{"num_hidden_layers": 13, "hidden_size": 256, "n_experts": 128, "experts_per_token": 2, "d_expert": 96, "d_shared_expert": 0, "hidden_act": "swiglu", "moe_layers": [1, 2, 3, 4, 5, 6, 7, 8, 9, 10, 11, 12], "router_score": "sigmoid", "normalize_top_k": true, "routed_scale": 1.5, "balance_loss": 0.0015, "balance_bias": true, "router_noise": 0.05, "n_groups": 4, "groups_per_token": 2, "init_std_router": 0.0131, "lr_router": 0.000843, "vocab_size": 2048, "norm": "layernorm", "norm_eps": 1e-06, "tie_word_embeddings": false, "optimizer": "adamw", "learning_rate": 0.00136, "beta1": 0.9, "beta2": 0.98, "max_grad_norm": 1.0, "batch_tokens": 65536, "max_seq_len": 256, "train_tokens": 534700000, "max_steps": 8159, "dataset": "wikipedia_en"}
Below are experts of layer 5 (counted from 0) of a mixture-of-experts language model. Rows are named router (the router's row for the expert), gate (a neuron's input weights, with its number), up (a neuron's input weights, with its number), down (a neuron's output weights, with its number) and show model dimensions 0-255. Each number is 200 + 20 x the weight over its row's rms, rounded and kept within 0 to 999.
Before each expert's rows: "raises" lists some tokens whose logits its average output raises strongly, later layers aside; "mostly gets" lists some tokens that are sent to it at least half of the time. This comes from a sample of Wikipedia text that the model never trained on.

# expert 88
raises: "ed", "s", "ing"
mostly gets: " direct", " own", " develop", "reat", "ecut", " build"
router,187,174,187,203,203,144,168,172,218,213,217,196,232,213,211,204,252,214,197,207,203,202,204,194,174,214,186,202,183,202,179,183,237,182,211,195,198,196,192,207,242,219,220,187,205,192,200,182,173,216,197,207,211,189,198,186,202,194,224,170,186,189,206,201,185,204,143,197,195,218,186,177,182,216,213,184,213,194,172,205,201,175,233,183,175,225,203,176,197,234,206,185,229,185,186,196,188,196,184,201,181,205,205,201,219,224,183,206,187,180,226,191,273,218,202,224,190,225,192,175,189,205,187,212,216,189,187,194,229,214,186,209,207,201,180,203,209,211,180,203,217,193,188,198,254,220,211,225,205,183,158,205,188,200,220,206,198,185,207,208,187,219,195,189,247,208,227,198,207,168,155,197,214,233,223,206,195,151,194,227,205,186,179,194,192,200,188,177,226,215,224,146,177,172,218,193,205,220,184,239,205,157,148,183,184,168,197,207,195,205,214,213,178,198,230,223,218,227,191,177,172,192,211,163,201,221,195,202,179,197,181,209,193,202,202,178,248,216,207,185,217,171,227,187,214,205,157,177,198,204,231,192,205,225,203,173
gate0,202,195,200,194,214,154,177,220,161,187,161,195,214,221,198,218,215,214,245,196,223,167,229,199,191,216,175,215,194,199,212,214,163,171,210,196,176,238,221,194,208,188,217,206,195,197,194,186,239,212,207,196,161,171,229,203,176,199,222,205,220,189,181,217,224,168,220,209,200,208,214,147,184,164,204,238,200,202,246,198,223,210,212,168,216,199,207,217,183,208,216,219,197,225,208,205,226,182,195,153,170,216,217,183,187,226,178,213,165,204,229,207,196,218,194,189,218,166,157,188,216,202,176,198,182,167,208,172,215,190,193,223,198,258,204,202,223,214,216,181,165,205,226,216,195,186,189,189,216,205,212,215,187,178,224,163,216,199,205,228,214,206,178,180,207,198,186,215,212,179,204,196,195,195,202,195,198,214,211,208,249,212,196,208,224,185,168,196,190,218,188,212,185,185,183,217,220,197,145,223,193,204,194,173,186,192,202,172,204,176,214,233,219,192,201,201,212,195,202,196,174,183,226,186,197,208,203,215,196,199,223,195,206,206,240,197,218,242,176,131,209,178,186,190,208,197,202,198,225,204,197,244,193,215,191,204
up0,213,181,191,184,193,156,245,203,219,185,216,190,191,184,202,188,203,214,203,192,218,180,197,208,213,221,197,183,205,209,229,199,165,177,187,167,211,211,208,212,189,169,232,198,198,218,197,182,201,203,187,225,169,188,202,225,179,209,256,194,212,193,240,185,179,193,177,214,191,211,177,189,190,185,213,204,215,195,179,234,237,210,197,161,204,232,223,164,186,191,210,204,213,238,185,184,198,217,191,222,192,183,168,193,191,196,152,219,179,197,243,184,210,264,191,196,210,227,166,206,204,206,186,203,190,176,220,213,194,217,188,200,195,234,186,182,205,196,191,183,201,232,205,237,213,186,200,229,179,238,202,204,217,176,211,180,189,217,179,205,155,210,195,210,202,245,193,215,193,199,189,185,179,206,208,171,172,215,201,205,214,206,191,176,218,188,223,189,206,199,171,172,179,201,178,157,185,244,176,220,189,188,173,210,204,172,246,231,189,169,173,216,215,188,185,211,211,192,196,221,194,219,187,251,175,186,209,212,187,191,181,162,193,232,206,207,215,218,227,197,173,186,164,184,197,209,239,169,208,219,199,199,214,194,202,220
down0,226,193,171,176,207,159,169,213,236,220,221,195,174,180,195,214,198,187,176,209,223,166,204,208,205,179,204,149,192,215,242,192,214,204,198,196,201,218,224,206,181,229,174,188,209,213,180,206,230,213,186,171,162,213,179,175,198,170,208,220,234,219,215,201,195,198,203,229,236,209,187,191,182,204,209,225,196,231,178,223,168,236,181,225,218,184,213,239,200,175,221,183,189,162,197,180,195,193,199,203,191,212,196,196,168,239,209,198,234,214,179,218,236,203,226,203,168,215,216,224,191,188,185,207,194,195,200,161,211,208,206,213,189,212,168,159,194,160,197,204,187,214,182,221,206,191,230,181,213,229,178,194,228,172,215,189,218,236,226,205,237,163,191,205,236,197,205,212,177,173,203,193,206,211,203,210,209,210,208,180,207,204,223,188,198,195,212,217,200,176,207,223,164,201,177,189,227,216,176,207,204,198,214,168,204,185,224,231,230,197,189,199,171,208,206,198,194,235,225,213,185,219,174,208,214,143,181,168,187,198,228,230,220,172,199,219,213,205,185,202,210,187,161,185,187,192,186,190,207,174,213,171,188,184,190,228
gate1,227,215,179,168,235,204,231,212,193,241,210,228,172,148,212,208,220,227,197,224,231,183,206,198,185,210,194,231,232,197,207,213,205,185,189,196,196,186,192,241,195,215,229,204,207,223,241,197,190,192,147,224,210,195,201,193,202,194,208,167,201,198,186,170,192,242,178,214,157,195,191,151,204,189,219,177,218,194,178,206,192,214,256,205,195,203,160,176,174,216,200,201,185,195,193,179,229,197,200,188,212,210,165,176,186,190,210,188,199,221,190,176,216,170,223,173,191,238,200,202,184,212,167,185,196,185,165,160,213,209,189,202,200,200,185,183,152,188,163,228,202,221,193,216,199,207,202,190,199,176,220,183,214,213,215,181,181,194,231,191,217,195,191,229,202,202,184,232,187,164,201,185,198,204,195,202,215,194,205,234,221,221,213,223,164,181,226,236,200,214,167,212,220,237,195,173,165,212,200,220,171,151,197,193,197,191,183,178,228,202,216,193,172,189,222,172,218,188,190,201,196,186,183,192,209,220,239,188,229,173,200,171,175,221,192,181,198,191,198,201,213,194,221,179,208,205,170,216,203,214,197,182,195,201,211,204
up1,192,215,231,186,174,214,203,209,217,193,233,200,236,223,192,210,185,195,198,188,229,196,190,225,182,203,201,218,233,205,192,193,210,197,177,169,225,164,143,173,213,191,181,187,216,185,182,229,193,170,202,184,198,226,184,185,218,203,225,223,214,218,191,188,162,184,218,184,208,200,229,191,201,240,191,188,155,197,202,187,205,223,171,208,189,212,212,203,206,192,177,223,220,191,226,199,177,191,178,197,188,231,194,192,211,213,223,207,214,180,193,236,212,228,181,190,205,205,190,203,174,182,242,205,164,181,208,212,201,206,204,254,202,202,187,222,202,204,233,201,192,194,222,172,188,207,195,222,206,200,200,213,183,194,232,221,249,204,153,206,208,186,208,192,207,171,175,188,205,213,182,212,169,202,180,236,209,248,216,157,185,223,206,178,205,197,195,176,191,204,186,222,171,189,195,209,203,178,203,207,226,190,208,168,158,189,164,208,180,198,147,208,239,230,168,217,227,176,229,187,212,205,219,205,193,245,176,208,198,221,199,208,223,200,194,145,222,170,190,188,228,219,206,210,197,231,190,223,199,201,225,193,186,187,196,187
down1,214,198,179,209,191,190,169,224,229,199,215,174,193,195,196,177,192,184,210,208,186,236,194,200,195,211,193,200,210,193,210,208,220,194,167,224,219,236,176,227,184,167,213,190,214,212,167,195,192,202,196,216,199,225,213,201,226,176,187,166,177,225,228,223,191,206,191,206,180,209,171,198,199,205,162,210,180,210,169,183,198,236,166,177,177,177,178,203,215,191,161,171,189,214,194,196,214,214,179,229,207,230,210,238,197,221,220,187,221,195,233,218,191,221,194,182,221,189,204,150,168,225,214,192,163,202,209,216,162,168,207,244,210,185,209,194,192,160,197,222,186,178,207,198,192,190,180,196,224,163,244,222,169,200,230,227,205,211,219,199,234,218,208,206,183,199,206,217,180,186,186,214,190,211,160,197,174,189,209,172,193,192,178,185,199,192,212,238,233,208,244,209,205,241,175,202,200,241,208,164,214,224,229,194,199,221,208,192,200,184,166,207,231,193,199,182,186,192,222,228,175,193,197,226,210,179,217,168,189,167,190,216,230,201,197,188,170,196,218,204,211,178,180,196,199,218,202,212,235,195,246,221,203,173,193,222

# expert 81
raises: "ition", "y", "ities"
mostly gets: " Pal", "anguage", "iter", "ove"
router,161,183,186,219,187,124,159,174,206,216,206,212,214,221,226,205,240,199,229,213,208,211,192,205,176,196,209,221,187,207,187,185,203,195,193,207,214,182,185,207,228,211,248,170,193,204,192,196,212,197,171,198,215,197,172,186,179,194,218,175,164,198,236,189,167,210,210,152,201,210,182,178,196,201,210,248,210,164,185,200,199,206,221,211,175,210,191,201,204,217,230,207,194,190,195,214,208,210,201,194,186,208,196,200,193,197,210,181,202,210,209,185,234,192,191,195,214,235,205,176,215,210,224,180,199,177,211,180,240,187,208,210,208,222,190,222,171,209,164,210,205,178,183,201,244,231,196,223,197,172,188,208,194,227,228,204,188,191,192,208,208,241,212,186,239,187,209,217,189,163,175,212,213,192,194,220,174,143,185,225,195,180,188,188,174,216,197,200,201,202,213,159,215,196,221,211,209,203,178,189,215,195,179,184,182,181,185,200,221,203,198,241,184,172,225,216,198,243,180,204,177,159,204,172,218,243,227,183,140,195,167,211,199,189,198,174,218,220,195,178,217,190,214,191,208,208,179,208,204,192,218,192,202,243,191,185
gate0,201,182,195,217,191,172,160,193,197,209,176,225,186,226,193,202,214,183,207,257,204,224,203,223,205,198,174,191,181,210,211,210,181,205,193,183,213,203,206,209,215,208,232,177,179,177,200,159,217,176,171,189,200,180,198,187,233,179,203,203,188,199,176,241,209,218,173,225,204,216,195,155,225,261,157,215,179,188,168,218,210,217,215,171,210,214,216,217,171,207,192,166,222,194,203,237,214,200,192,189,232,210,239,242,151,174,218,231,246,237,181,179,210,219,221,205,201,217,197,192,202,234,225,185,220,192,167,172,231,210,210,192,226,208,233,214,183,230,211,205,204,228,178,196,196,226,203,207,203,204,189,240,199,176,165,181,199,197,197,191,193,214,219,198,181,200,217,211,198,227,197,239,202,202,194,225,194,196,191,229,197,206,200,192,188,209,194,207,184,183,195,219,217,230,206,205,178,195,209,219,174,148,205,205,221,208,217,192,212,202,172,210,211,218,199,193,168,206,189,180,193,202,194,193,189,170,165,160,180,182,225,201,231,203,192,159,179,208,191,177,184,184,223,200,205,179,169,186,172,217,166,205,209,190,192,207
up0,200,211,215,221,201,213,224,237,190,212,232,209,195,172,195,209,191,198,209,203,200,209,198,193,184,201,216,213,174,190,199,221,176,230,196,192,201,195,156,182,196,231,208,205,190,204,199,215,171,214,200,166,230,180,202,187,172,182,195,165,217,209,204,171,224,173,194,222,205,171,187,196,168,168,205,220,223,206,218,195,218,202,200,212,238,184,200,184,198,233,212,191,185,193,205,213,170,174,219,203,193,191,177,217,214,197,183,194,179,181,209,218,201,204,165,189,169,219,212,191,216,185,186,183,180,155,214,224,200,205,180,243,185,218,186,172,218,220,249,181,206,204,186,213,190,181,206,181,239,229,198,194,198,232,213,226,184,222,195,213,193,199,176,184,207,211,175,206,229,162,210,178,187,193,222,179,192,188,188,157,183,162,206,221,206,177,256,132,216,190,197,208,217,184,214,192,202,169,219,210,197,200,202,188,186,181,209,181,151,209,237,186,198,168,201,219,183,180,237,213,179,223,204,190,165,211,199,206,238,209,189,186,209,203,218,187,151,187,197,240,209,211,191,193,189,219,229,234,201,209,238,220,206,245,223,183
down0,197,193,178,216,201,203,171,188,162,201,171,173,223,222,192,211,178,156,219,157,198,200,209,183,213,209,177,203,191,199,196,185,192,222,198,237,199,201,230,212,177,240,220,190,200,219,198,207,204,192,217,214,205,219,232,219,185,206,229,200,139,183,197,226,174,180,206,214,176,199,162,215,192,201,182,219,189,217,227,187,221,192,200,209,168,215,196,180,189,195,205,191,202,204,194,229,190,186,197,217,220,170,187,190,200,186,188,196,193,206,184,210,186,185,191,197,234,197,186,182,234,182,176,207,204,206,198,180,160,189,213,171,203,207,198,186,202,167,193,195,182,205,216,200,177,188,200,184,177,184,199,201,207,213,159,219,187,218,248,184,198,222,235,209,203,194,248,226,192,185,209,235,222,156,174,225,170,165,228,191,224,222,210,236,243,187,203,234,222,216,188,206,225,201,201,230,222,204,222,195,247,194,218,188,209,192,204,183,164,189,223,194,201,198,197,198,206,206,202,198,207,172,237,188,178,179,198,222,187,210,198,213,222,227,194,218,201,194,141,230,217,194,195,227,198,221,175,252,215,234,194,178,216,225,153,199
gate1,180,211,218,232,172,215,203,186,217,190,242,193,201,219,202,204,200,189,203,178,216,208,207,228,158,197,174,175,218,234,191,201,207,169,213,195,220,189,181,185,177,205,221,192,201,204,217,166,182,245,187,216,193,194,207,171,178,216,210,191,184,189,196,227,196,194,212,215,185,190,186,208,186,158,188,210,218,177,216,199,203,215,218,195,210,215,206,184,222,209,200,187,220,197,203,171,200,211,159,201,218,175,167,159,190,174,182,173,180,194,209,182,203,190,170,179,211,211,188,216,155,179,210,200,217,200,194,177,193,229,186,210,219,209,157,232,194,177,189,194,184,204,174,206,197,214,211,226,243,221,190,200,234,216,251,172,190,184,195,181,213,211,229,238,214,168,174,175,188,181,204,229,215,238,181,217,183,187,231,201,209,156,207,210,224,189,211,224,182,159,207,171,172,185,206,200,207,201,210,236,209,202,189,186,203,219,203,213,190,190,224,193,158,214,180,163,212,208,189,195,229,168,230,199,204,220,182,199,213,205,199,214,181,273,179,206,234,186,193,205,184,230,182,184,216,176,200,208,213,205,209,227,226,240,184,173
up1,203,228,226,199,182,202,181,181,213,200,189,184,213,191,233,177,220,191,221,192,209,177,214,224,194,201,187,167,213,244,197,220,231,185,182,203,232,205,172,185,190,208,195,205,167,220,187,220,223,213,210,203,205,170,189,194,172,199,192,165,175,222,205,164,226,212,224,234,218,185,221,184,197,174,212,207,181,181,241,212,204,197,180,211,201,189,187,213,204,187,195,207,216,179,167,189,204,203,202,164,226,185,158,172,182,185,231,240,182,223,218,187,182,203,180,185,205,200,201,203,188,198,177,154,177,181,193,200,207,241,206,216,211,201,183,220,173,162,186,204,173,188,180,199,208,214,190,229,213,196,216,191,228,222,213,186,208,205,214,214,211,209,222,194,211,215,192,214,205,172,219,193,209,133,154,204,207,214,218,190,167,161,223,200,221,183,214,209,181,152,192,182,211,195,171,194,240,203,182,246,202,210,196,220,193,184,201,203,190,204,208,178,170,208,170,185,216,239,185,205,240,186,205,176,218,232,207,199,176,205,213,201,175,262,216,241,219,203,192,196,218,224,176,186,194,187,243,195,198,198,192,205,201,231,203,181
down1,166,208,210,165,209,186,195,222,215,220,178,187,184,179,237,211,188,222,184,190,210,185,170,201,209,160,199,197,205,204,202,204,188,212,185,186,215,206,136,177,167,201,233,182,198,193,202,178,186,221,231,236,205,222,180,207,205,181,191,190,185,217,193,231,197,243,239,178,203,196,200,202,212,200,244,196,165,169,187,169,226,197,236,213,188,227,199,234,226,181,211,204,201,244,173,193,221,178,205,227,195,203,207,206,209,163,225,203,202,208,199,219,198,189,231,228,217,200,239,185,148,193,213,157,174,231,229,179,172,178,181,202,200,217,202,180,242,195,215,204,214,175,239,218,171,167,208,201,203,208,220,217,209,190,185,167,195,182,197,183,198,210,223,187,193,224,206,197,197,219,199,206,206,194,227,189,209,205,192,179,163,165,202,195,220,164,188,201,196,206,206,182,189,244,216,189,200,177,204,212,209,183,217,206,211,215,197,184,173,181,240,210,181,190,208,177,197,194,168,231,205,181,208,219,198,203,174,207,195,188,186,172,184,216,205,157,204,206,208,214,202,229,236,212,224,199,190,249,182,190,181,215,184,186,167,200

# expert 63
raises: "e", "a", "is"
mostly gets: " vers", " pop", "born", "az", "ij", "attle"
router,203,178,177,229,206,164,185,160,193,171,231,193,218,212,217,189,230,197,206,188,181,224,200,195,177,220,194,201,194,212,203,183,216,167,230,191,204,152,187,198,226,210,197,153,181,201,183,202,232,161,176,201,210,198,201,207,191,195,194,193,168,195,190,178,168,213,204,156,216,219,184,188,201,220,195,214,218,177,174,179,186,185,231,244,182,232,183,190,196,234,220,178,202,203,181,187,212,212,201,194,212,213,219,192,169,220,190,189,210,210,199,189,239,195,195,183,205,226,199,158,203,201,194,212,202,185,217,183,231,166,165,212,204,190,186,201,198,202,167,193,209,169,191,187,258,232,210,236,193,198,152,196,173,239,231,224,212,198,197,189,202,205,207,190,250,223,212,220,189,175,188,209,179,214,216,212,228,170,193,225,201,200,199,191,196,206,206,201,219,195,224,143,204,198,222,208,213,178,178,244,211,179,165,189,180,210,193,205,211,179,214,213,157,209,223,189,207,219,182,192,195,199,215,202,174,191,204,214,160,190,185,219,210,189,193,198,254,228,190,176,200,193,228,189,222,196,168,181,186,221,214,218,196,232,193,199
gate0,219,208,186,224,209,177,206,172,212,210,217,189,223,208,219,193,200,197,188,249,209,228,215,192,209,239,210,176,207,233,182,213,215,222,184,192,210,189,197,209,188,203,193,211,176,193,202,205,230,192,171,188,169,215,186,174,195,180,217,218,214,185,194,258,191,177,186,156,199,223,194,208,208,218,192,163,208,241,228,215,212,201,237,188,218,218,201,213,206,235,223,193,184,197,223,236,216,204,222,174,205,198,193,163,241,210,194,192,217,242,225,216,203,207,210,183,213,149,179,184,196,213,187,186,171,236,205,208,205,190,165,195,211,185,204,180,206,232,231,197,191,190,180,195,189,159,197,211,213,203,157,193,181,192,156,183,208,233,199,203,190,181,220,207,244,204,215,219,169,192,196,181,201,192,186,223,199,168,197,188,205,201,173,183,208,180,171,206,176,221,218,221,179,222,183,248,182,184,218,164,191,167,190,211,221,194,216,155,185,218,202,214,218,253,206,177,174,208,176,223,199,186,209,213,204,180,168,209,197,223,217,214,178,236,211,198,199,183,172,185,186,191,177,204,204,208,195,170,205,185,229,236,175,197,203,195
up0,192,198,178,173,206,201,189,201,207,207,216,211,220,214,226,185,215,225,188,188,188,175,198,184,242,200,187,220,196,184,221,215,228,200,222,230,170,217,196,186,226,205,197,199,200,208,212,216,208,212,219,161,187,160,178,183,205,235,188,187,170,222,179,206,202,208,203,199,226,174,242,220,157,236,210,230,202,225,217,166,219,188,195,190,225,224,207,176,227,194,225,179,174,217,218,186,205,192,179,176,193,177,184,180,193,224,198,235,198,178,185,206,197,163,196,211,207,184,160,167,196,205,206,180,219,174,207,238,230,195,204,271,210,172,239,205,176,188,209,183,227,163,195,173,189,192,211,188,173,180,249,189,220,208,198,200,210,206,227,212,200,146,222,203,208,219,187,190,214,204,189,196,218,166,192,182,181,202,221,188,210,219,181,180,195,193,180,184,219,187,178,203,190,186,191,227,200,201,185,226,227,208,215,190,203,201,193,193,216,215,191,168,182,230,221,208,162,217,212,147,182,180,183,202,215,217,214,209,216,240,219,199,185,224,222,221,183,173,205,240,202,194,215,205,210,205,164,225,170,213,202,182,202,220,231,209
down0,182,226,200,213,195,219,243,197,226,185,192,176,179,201,193,173,217,173,207,228,207,164,190,187,186,195,218,234,203,194,188,227,219,210,182,156,194,191,204,214,214,164,203,209,189,206,173,186,203,146,207,207,225,255,181,198,228,202,196,178,214,194,222,212,221,199,183,218,240,226,175,206,178,209,213,213,175,186,210,218,183,196,173,185,216,201,204,167,206,204,188,165,228,203,202,222,166,190,216,188,195,208,241,226,214,211,168,176,198,223,218,219,198,226,212,219,189,162,193,182,211,183,154,212,201,216,217,185,191,232,183,191,162,174,204,166,202,212,190,232,225,197,206,153,202,196,197,200,174,245,189,206,187,198,224,187,188,159,208,198,192,221,222,221,195,179,218,209,189,182,195,176,245,171,180,193,190,193,227,219,205,216,192,203,213,206,177,201,191,192,214,202,197,190,205,192,180,210,235,189,174,177,229,215,213,188,177,220,209,185,193,222,218,211,193,231,206,224,182,211,217,212,217,200,224,210,195,189,223,209,187,215,188,173,208,232,169,175,173,182,229,159,202,206,184,166,209,188,230,181,216,164,216,204,243,170
gate1,206,234,221,216,187,187,176,208,227,175,211,181,190,196,181,224,203,194,227,192,216,186,188,186,162,177,205,189,205,204,185,212,201,221,190,205,204,218,208,192,202,193,192,154,208,177,185,213,217,190,212,190,226,220,208,195,215,171,193,217,189,217,206,191,200,209,201,210,195,213,212,193,184,230,222,231,171,167,204,218,198,213,212,202,201,164,217,197,194,257,201,240,181,238,184,175,182,177,203,178,174,173,218,198,192,216,211,219,193,175,185,206,204,215,196,253,203,207,182,217,199,212,202,213,219,166,201,137,204,245,198,154,208,166,194,223,194,206,193,173,212,175,207,176,272,219,198,221,190,207,238,185,217,217,171,218,211,161,196,220,182,230,196,196,227,191,211,195,169,190,192,211,204,229,193,228,198,204,175,200,166,198,186,205,209,151,172,236,198,238,225,179,184,212,208,213,159,239,168,208,212,204,212,207,181,191,201,214,171,196,171,209,211,219,208,212,164,229,202,194,204,193,183,232,224,187,178,186,190,175,226,233,201,203,219,222,207,192,197,185,189,200,198,204,190,234,214,209,193,187,171,198,171,194,210,219
up1,215,247,196,177,199,205,208,210,224,178,230,201,184,214,166,198,196,244,201,222,212,183,194,207,186,198,178,209,194,226,192,196,226,188,200,178,209,212,192,181,210,195,183,172,162,177,183,211,207,208,211,175,244,228,220,198,223,201,170,223,161,195,194,179,198,203,216,219,211,228,238,185,213,219,179,230,165,193,192,192,217,189,214,181,195,169,229,193,217,215,203,236,182,229,215,200,162,182,195,164,156,195,207,190,177,218,220,198,226,179,184,186,224,217,193,204,157,217,209,213,221,210,205,183,194,180,177,185,201,209,173,176,208,197,204,242,198,200,178,209,203,209,217,182,236,214,201,225,182,224,209,230,240,191,179,234,184,203,182,207,199,222,224,186,218,199,216,177,195,221,206,186,191,213,195,214,189,191,174,177,187,192,202,213,226,161,174,227,212,195,210,219,176,200,171,223,206,214,186,216,178,186,216,206,188,195,188,194,202,216,175,228,239,211,189,176,143,237,205,219,167,218,177,212,213,183,200,199,152,196,229,218,188,231,240,217,143,205,216,211,193,199,187,210,178,206,185,192,198,219,168,226,189,186,213,220
down1,191,207,201,157,193,187,200,197,223,165,210,192,178,212,217,198,172,221,217,206,251,150,174,221,194,212,174,173,198,198,167,206,244,208,190,207,217,179,227,232,192,208,183,201,181,232,225,204,175,223,192,214,196,173,178,197,195,180,195,201,190,214,197,220,205,198,228,184,216,218,191,214,171,181,158,180,207,243,227,171,201,218,205,210,187,214,199,224,187,196,199,204,169,218,171,199,187,201,212,183,203,181,188,188,207,240,181,187,208,206,176,189,205,210,220,199,194,200,225,172,177,166,225,225,176,190,177,202,187,223,230,237,197,197,211,207,163,185,209,198,230,206,216,175,201,200,223,194,236,193,199,207,187,192,202,187,207,203,247,157,220,201,206,244,180,189,202,206,194,178,199,182,203,193,193,223,215,207,218,218,222,174,168,211,247,171,189,220,230,230,209,225,160,199,190,223,160,218,191,191,184,219,200,225,222,218,187,226,197,198,202,176,216,175,208,213,174,199,189,179,202,161,204,169,229,155,194,220,193,199,220,187,205,219,208,227,190,190,224,171,191,193,218,224,152,227,231,171,204,182,190,182,195,209,219,206